python train.py --d_shared_expert=0 --routed_scale=1.0 --lr_router=0.000466 --norm_place="pre" --norm_eps=1e-06 --rope_fraction=1.0 --attn_scale=0.125 --init_std_qkv=0.0174 --init_std_o=0.0 --init_std_up=0.0174 --init_std_down=0.0 --beta1=0.9 --beta2=0.99 --lr_head=0.00747 --seq_len=512
Below are experts of layer 4 (counted from 0) of a mixture-of-experts language model. Rows are named router (the router's row for the expert), down (a neuron's output weights, with its number) and show model dimensions 0-111. Each number is 128 + 24 x the weight over its row's rms, rounded and kept within 0 to 255.
Before each expert's rows: "comes before" lists some tokens at least twice as common just after its tokens as in all text. This comes from a sample of Wikipedia text that the model never trained on. Tokens count by the router's weight.

# expert 8
comes before: ",", ".", "–", "th", ")\n", "%"
router [127 103 135 154 172 123 144 116 160 138 116 151 106 124 174 133 100 152  91  96 102 133 134 174 127  91 120 112  88 129 171 139 102 118 138 111 110 108  75 151 161 165 105 165 158 123 116 134 138 142 138 158 178 115 113 156 120  72 148  93 136 156  83 125  74  98  48 104 128 173 121  63 107 100 127 135 139 126 137 161 116 122 124 154 103  82 163 134 143 170 103 131 126 132 126 136  78 114 108 126 136 145 150 107 130 113 172 146 148  94  96 129]
down2 [116 168  93 163 162 128 159 127 157 138 110 142 161 148 109 165 113 113 129 150 128 152 106 114 101 166 141 162 139 127 144 108 119 120 149 168 127 137 157 139 142  93 120 142 146 115 114 152 141 139 121 137  61 108 135 120 113 117 109  51 116  72 103 164 101 129 150 146  90 122 158 125 132 133 144 100 153 170 155 116 173 112  91 140 124 111 133 108 121 131 191 128 158 130 156 139 134 154 154 120 136 111 145 124 112  96 168  99 119 137 127 106]
down3 [117 103 168 124 157 151 141 118 110  97  97 129 138 181 154 146  80 135 148 103  95 106 143 114 119  66 142 108 169 154 135 151 117 125 138 104 124 163 120 115 135 142  96 132 156 108 147 137 151 123 140 121 121 106 117 122 137 145 109 112  92 137 102  82  83 122 152  97 154 100  99 122  92 124  90 141 161 104 130 102 170 134 137  76 102 128 135 105 142  86 101  45 143  90 138 118 106 148 116 118 138  73 133 120 103 163 141 145 184 121 166 129]
down4 [104 142 132 139 113 124 141 103 117  99 133 102 132 134 122 129 138 100 109 160 114  95 141 134 106 109 138  91 134 127 188 131 116 137 158 190 114 133 138 142 142  93 144 132 119  96 127 139 132 123 106 137 144 137  96 156 132  92 124 157 159 128 182 132 147 121 128 134 102 127 135 150 145 145 131  88 124 152  95 142 154 118 113 116 101 114 126 115 118  93  99  80 121 129 128 161 142 143 131 109 105 134 138 131 156 154 168 148 175 117 140 121]
down5 [105 146  90 145 118 119 116 151  86 146 105 125 134 116  68 128 123 168 161  77 161 104 145 108 135 130 106 167 109 124 150 106 129 116 167 131  99 141 141 132 139  98 160 117 123 165 129 157 145 136 156 100 177 165  69 110 119 118 131  98 119 138 161 158 150 123 118  96 106  96 127 167 124 138  98 132 181 112 149 148 139 132 137 118 101  98 135 135 140 135 125 148  79  90 121 153 115 118 147  90 155 130 101 152 133 130  75 137 104 156 130 111]
down6 [133 159  95 105 134 125 136  99  85 143  96  99 142 176 121 131 125 135 137 158 141 139 138 113 106 122 124 128 120 119  71  99 127 103 128 118 141 132  87 158 169 131 150 119 121 117 126 115 115 167 136 120 112 156  88 129 116 132 122 103 125 138 141 152 126 148 108 105 118 179 128 112 105 124 132 128 128 120 132 129 122 149 112 152 134 158 140 126 142  94 167 141 123 169 113 130 134 111 112 125 165 132  92  92 109 126 100 180 171 117 102 158]
down7 [127 108 118 124 151 153 126  90  89 134 129 141 133  56 111 144 110 145 198  70 153 106 116 149 112 162 153 138 100  92 123 135 149 151 128 143  84 120  52 131 135  83 145 170 112 115  95 103 152 145  93 116  62  89 144 112 122 139 150 101 134  76 160 135 142 139 122 145 152 113  91  98 145 179 130 141 155 157 136 134 135  99 111 119 107  82 136 180 141  93 106 127 111 137 151 167 114  95  97 152 156  99 129 142 154  96 132 121 115 148 121 113]
down8 [144 135 122 124 119  75 116 159 129 128 178 102 148 125 145 128 132 169 138 110 110 149 112 108  98  98 128 107 153 139 135 115 152 139 159 100 112 166 153 125 136 138 165 137 162 127  92 128 108 116 140 160  51 121 108 136  72 137 104  96 137 115 143 118 139 136 104 135 139 103 128 152 109 122 107 122 107 144 156  73 142 165 102 108  97 112 129 135 148 124 133 124 111 120 133 103 117 138 153 113  73 134 157 116 118 110 130 183 106 121 115 125]
down9 [109  98 149 184 152 142  98 130 107  99 144 139 127 114 145 136  89 163 124 136 113 105 135 113 130  96 128 119 133 114 132 115 111 147 146 158 129 125 140 114 138 127 135 142 130  59 148 140 122 145 138 131 137  89 164 100 115 133  91 145 145  87 178 138 163 139 108 101 138  92 105 162 117 146 108 123 149 118 101 129 110  92 126 176 110  91 138 136 147 167  95 134 148 130 122 132  75 105  97 112 138 117 125  88 156  78 109 144 127 116  88 109]
down10 [152 100 129 179 111 126 114 136 105 115  96 142 145 133 111 130 112 147 123 138 110 139 135 166 164 127 126 123 135 119 114 157 123 175 149 106 154 110 110 148 133 174 133 156 167 120 158 123 100 129 119 181  83 100 168 106 143 153 105 129 122 133 133 161  78 111 131 122 132 160 109 115 126 160 182 185 118 156  75 137 162 122 145 148 114  84 115 109 165 132 135 115 144  88 132 165 122 162 138 110 120  54 111 106 166 121 134  91 112 158 106 112]
down11 [129  96 163 140 139 156 150 144 141 164 106  96 155 167 119 161 144  81 144 161 138  98 156 150 121 121 206 154 123  91 127 117 137 141 162 117 110 126 114 173  73 103 128 112 139 124 166 139 135 152 114 176 137 130 132 128 148  97 138 139  99 129 144 105 148 128 150 114  95  96  79  82 109 140 128  98 158  83 111 119 129 132 111  97 132 125 101 138 134 109 162 138 103 135 116 147 140 123 171 129 136  93 152 120 115 146 138 133 148  81 103 126]
down12 [147 166 132 161 149 128 137 132 144 104 100 180 109 165  91  99 136 127 115 140  86 163 113 173  80 110 149 133 134 112 115 107 114 144 114 175 123 126 131 139 118 151 132 109 105 120  90 101  85 168  88 135 102 103 150 143 125  80 145 145 131 110  68 110 149 112 148 125 173 139 122  99 111 103 157 129  93  93 125  94 108 158  95 113 132 121 115 173 102 102  77 140 126  74 135 120 145 133  94  79 104 105 110 103  91 140 171 106 167 111 114 135]
down13 [129  95  81 157 126 123 162 138  84 155 130  99 106 168 129 114 115 100 158 122 145 151 129  78 112 126 140 107 142 114 136 141  63  98 128 173 121 169 148 149 121 103 146 144 117 156 120 128 132  97 139 133 158 122 123 114 125 137 117 122 153 102 112 120 129 111 106 144 121 166  91 118 121 125 124 122 128 124 135 119 128 107 188 143 115  88 145  91 124 125  89  65 123 129 131 140 122 160 132 138 184 111 132 107 100 137 143  89 134 115 107 167]
down14 [113  87 143 110  87 128 117 120  91 121 139 133 131 115 131 143 111 141 148 107 154  94 124 146 178 133  85 135 105 135 127 152 134  98 119 140 153 158 176 121 122 144 139 118 130  88 100 142 173 107 132 101  89 157 107 111 123 107 173 177 157 144 127 104 122  94  98 106 131 140 108 140 160  95 118 129 163 123 117 124  97 166 131 118 130 114 148 163 100 110 150  92 141 113 118 139 123 161 132 112 123 129 171 116  92 139 148 144 122 142  70  94]
down15 [107 104 103 123 184 146 144 132 134 145 127 120 165 118 119 133  95 120  75 121 108 124 120  89 124 156 143 130 140 140 132 135 128 126  85 106 129 150 166 129 112 182 116 174 169 141 112 158 133 145 114 135 179 152 121 136 168 140 145 152 118 172 126 143 145  97 121 146  97 140 152 120 171 135 166 155 143 125  79 131 115 122 134 169 140 173 166 122 130 112 156 156 126 117 114 152 119 125 141  79 127  99 147  87 114 126 141 110 107 129 107  96]
down16 [104 111 152 125  83 143 127  94 121  97 124 150  86 141 126 135 140 131 132  92 121 148 124 175 133 105 172 107 131  91  97 159 108  90 129 149 109 112 101 126 135 117 125 103 124  49 120  93 122 138 163 121 175 127 150 120 133 134  59 127 131 143 151 106  96  91 134 153 151 157 151 130 104 108 153 144 155 107 151 112 104 121 136 107 100 157 133 106 110 127 137 139 126 122 150 117 105 145 132 103  77  72 134 152 114 106 119 162 138 150  93 159]
down17 [114 117 148 153 146 127 138 129 137  86 118 167 158 130 112 148 106 137 106 117 105 138 138 119  95 176 113 181 140 130 113 100 139 150 157  84 162 107 148 151 115 135 127  88 179 140 188 114 114 138 100 146  76 135 164 159 125 121 128  74 155 177 170 127 124  96  93 127 130 105  79 130 118 104 160 123 150 143 155 145  95  91 105 109 105 169 139 153 100 127 149 116 116 132 130 120 143 129  77 124 104 164 135 137 132 101 138 146  96  73 140 155]
down18 [123 139  91 119 147 159 160 131 118 134  82 151 130 206 116  94 144 110 133 113 158 129 137 138 111 118 151 108 113 116 109 141 116 133 116 116 130 109 139 188 118 136 123 156 116  79 112 157 102 123 135 127 133 165 145  86 133 117 116 102 160 175 118 120 135 102 162 147 119 114 141 133 117 117 123 105 104 104 164 121 111 193 134 126 166 138  73 161  82 130 125 102 111 114 133  72 128 186 116 104 124  73  96  92 127 144 136 132 108 157 173 167]
down19 [102 136 153 105 146  66 141 118 120 174 121 105 135  94 133 121 127 114 129 107  76 107 165 119 136 144 102 132 124  86 173 137 120 129 115 128 162 140 140 116 120 115 149 105 160 121 135 131 161 145 111 140 100 125 152 146 145  90 152 136 169 122 132 153 131 129 113 125 183 110 140  99  83 135 155 106 128 132 129  97 117 119 132 125 126 155 157 129 181 104  98 100 117 130 166 143  95 136  88 137  97 143 165 138  78 111 121 140 135  88 107 152]
down20 [111 110 148  73 113 125 135  95 165  87 181 143 150 141 187 143 142 137 149 113 141 148 143 152  74 201 173 131 112 121 144 129 106 128  93 123 116 122 154 111 128 150 116 125 126 117 140 154 133 102 142 146 127  92 118  97 150 131 135  99  92 137 128  94 144 104 109 171 129 135 177 137 111 108  97 118 137 113 138 150 170  86 155 145 127 131  75 168  94 112 153 109 102 145 167 131  98 136 111 149  87 107 121 141 129 103 154  80 102 104 117 133]
down21 [ 94 120 122 108 119 117 111 139 147 124 104 132 158 145  87 138 153 120 102 148 118 167 131 103 115 125 149 140 115 166 172 106  96 142  86 119 146 125 160 109 149 121 111 134  99 115 110 117 122  93 171 111 174 133 141 104 101 117 118 114 112 114 151 128 166 139 126  94 141 155 134 138  97 130  88 156 103 120 133 167 112 119 135 104 165 138 178 141 136 116 128 146  94 134 137 107 132  73 157  69 121 107  97 143 117 106 133  89 101 126 141  91]
down22 [139  84 127 141 177 104 124  84 165 123 116 109 115 147 129 148  95 121 157 129 176 150 146 134 121 130 133 137 113 102 151 149 155 144  99  94 141 100  93 155 112 146 122 152 119 142 165 124 120 153 137 144  89 122 139 131 179 111 136 127 155 154 110 134 109 113 116 129 106 122  75  93 109 137 136 167 178 127 126 127 145 129 109 120 138 114 128 165  85 110 110 138 107 125 133 132  88 105 125 109 162 127  98 144 161 154  97 131 143 130 152 114]
down23 [118 100 100 114 118  96 141 107 136 148 139 121 135 109 120 113 161 154 124 111 157 117  73  80 141 141  90  99 119 149 169 122 117 193  90 137 134 134 179 126 110 130 145 141 119 116 129 154 161 110 120 115 138 177 167 171 148 110 141 118 155 116 151 110 102 141 143 122 119 118 154 130 139 137 135 101 115 129 101 157  84 159 142 104 146 167 152 111 117 115 122 131 121 131 103 146 119 137 124 111 136 111 140 139 119 116 110 141 155 130 123 153]
down24 [131 112 117 127 114 151 132 113  79 100 145 135 118 146 151 130 164 174 125 138 159 154 136 156 137 144 113 115 119 115 149 150 139 135  71 139 139 115 118 129 127 132 152 131 105 118 153 105 117 117 194 163 119 120  90 158 116 157 136 147 104 112  88 104 144 115 100 148 113 116 107 120 114 109 160  92 124 129 129 147  94 174 137 107 102  85  87 166 107 122 187  91 116 126 118 135 133 144  97  88 156 152 127 173 165 115 119 114 108 124 121 140]
down25 [100 134 101 101 160 169 128 146 119  61 160 137 150  83 106 131 109 106 133  69 114 137 129 116 124 149 124 151 135 156 123  89  93 137 125 125 156 156 113 154 148 114 129 113 164  93 128 132 160 127 156 131 113 131 139 139 122 156 142 143 150 175 138  91 117 139 110 147 111 101 138 114 148 144 134 104 149 104 135 128 144 126  97 112 127 148 170 111 125 150 143 106 124  90 112 103 138  68 126 110 118 121  93 149 127 123 147 141 108 116 160 148]
down26 [107 166 136 138 109 108  74  77 105 145 109 128  97 107 183 163 110 123 168 138 129 159 157 139 142  84 120 173 131 101 153 124 158 120 106 121 119 101 155 132 110 114 121 156 168  93 131 129 127 126 103 103 123 130 177 112 168 162 105 111 132 116 146 169 115 111 131 107 103  95 168 152 137 110  96 143 134 101 113 151 108 106 121  98 145 120 101 151 134 108 132 201 122 184 151 162  99  97 114 122 102 123 146 109 123 171 149 115 113 173 163 139]
down27 [119 147  89  96 126 107 142 135 138 111 104 126 140 115 114 155  85 151 143 128 157 164 108 147 121 106 116 157 109 128  73 118 149 175 179 114 157 109 139 150  99 138 133 151 132 154 194 152 130 141 125 103 162 118 103 113 118 147 113  80  99 149 133 108 150 131  94 143 145 100  63 149 124 123 105 117 166 122 114 142 113 113 120  86 105 113 125  94 146 121 131 145 126 152  98 189 162 140 122 134 141  82 113 143 147 174 182 145 100 110  91 148]
down28 [133 136 113 119 169 117 143 154 100 130 108  84 108 122 134 162 107 139 128 149 140 182 121 129 144  90 140  98 125 110 113 151  83 101 134 152 114 118 120 119 129 145 159 127 131 118 159 153 108  55 106 126 105 163 122 122 112 102 142 131 103 156 182 151 152 157 138 130 165 110 119 124 103  78 119 114 105 173 119 149  98 156 122 145 161 129 159  79 104 160 140 124  83  83  79 136 123 124 170 108 156 103 131 116 159 130 109 118 102 120 120 141]
down29 [135 134 128 147 112 101 111 105  90 125 108 117 108 134 112  82 131 165 109  66 150 130 153 167 146 119 129  94 143 139 140  68 158 183 131 125 157 140 161 135 135 137 103 140 122 129 170 141 118 136 108 104 106 191 122 118  82 134 102 157 172  92 125 189 122 125  92 117 126 160 124 107 129 126 147 132 123 126 136 130 118 134 149 122  80 115 130 158 137 135 177 154 100 107  90 119 147 100 129 134 135 100 120 105 122 137 162 118 103 111 158 124]
down30 [ 88 111 130  89 146 121 131 136  93 146 128 126 124 138 121 147 189  83 131 126 167 118 134  97 154 113 105 130 151 141 162 144 127 125  99 114 148 129 156 112 137 146 106 107 109 106 114  94 129 122 100 131 130 126 130 108 133 112 130 137 127 105 122 187 150 148 126 114 120 184 134 125 141 117 126 117 159 109 140 165 116 110 117 113 100 144 131 130 154 121 117 147 167 147 139 110 172 140 157 101 147 143 112 135 110 146 170 131 115 145 170  91]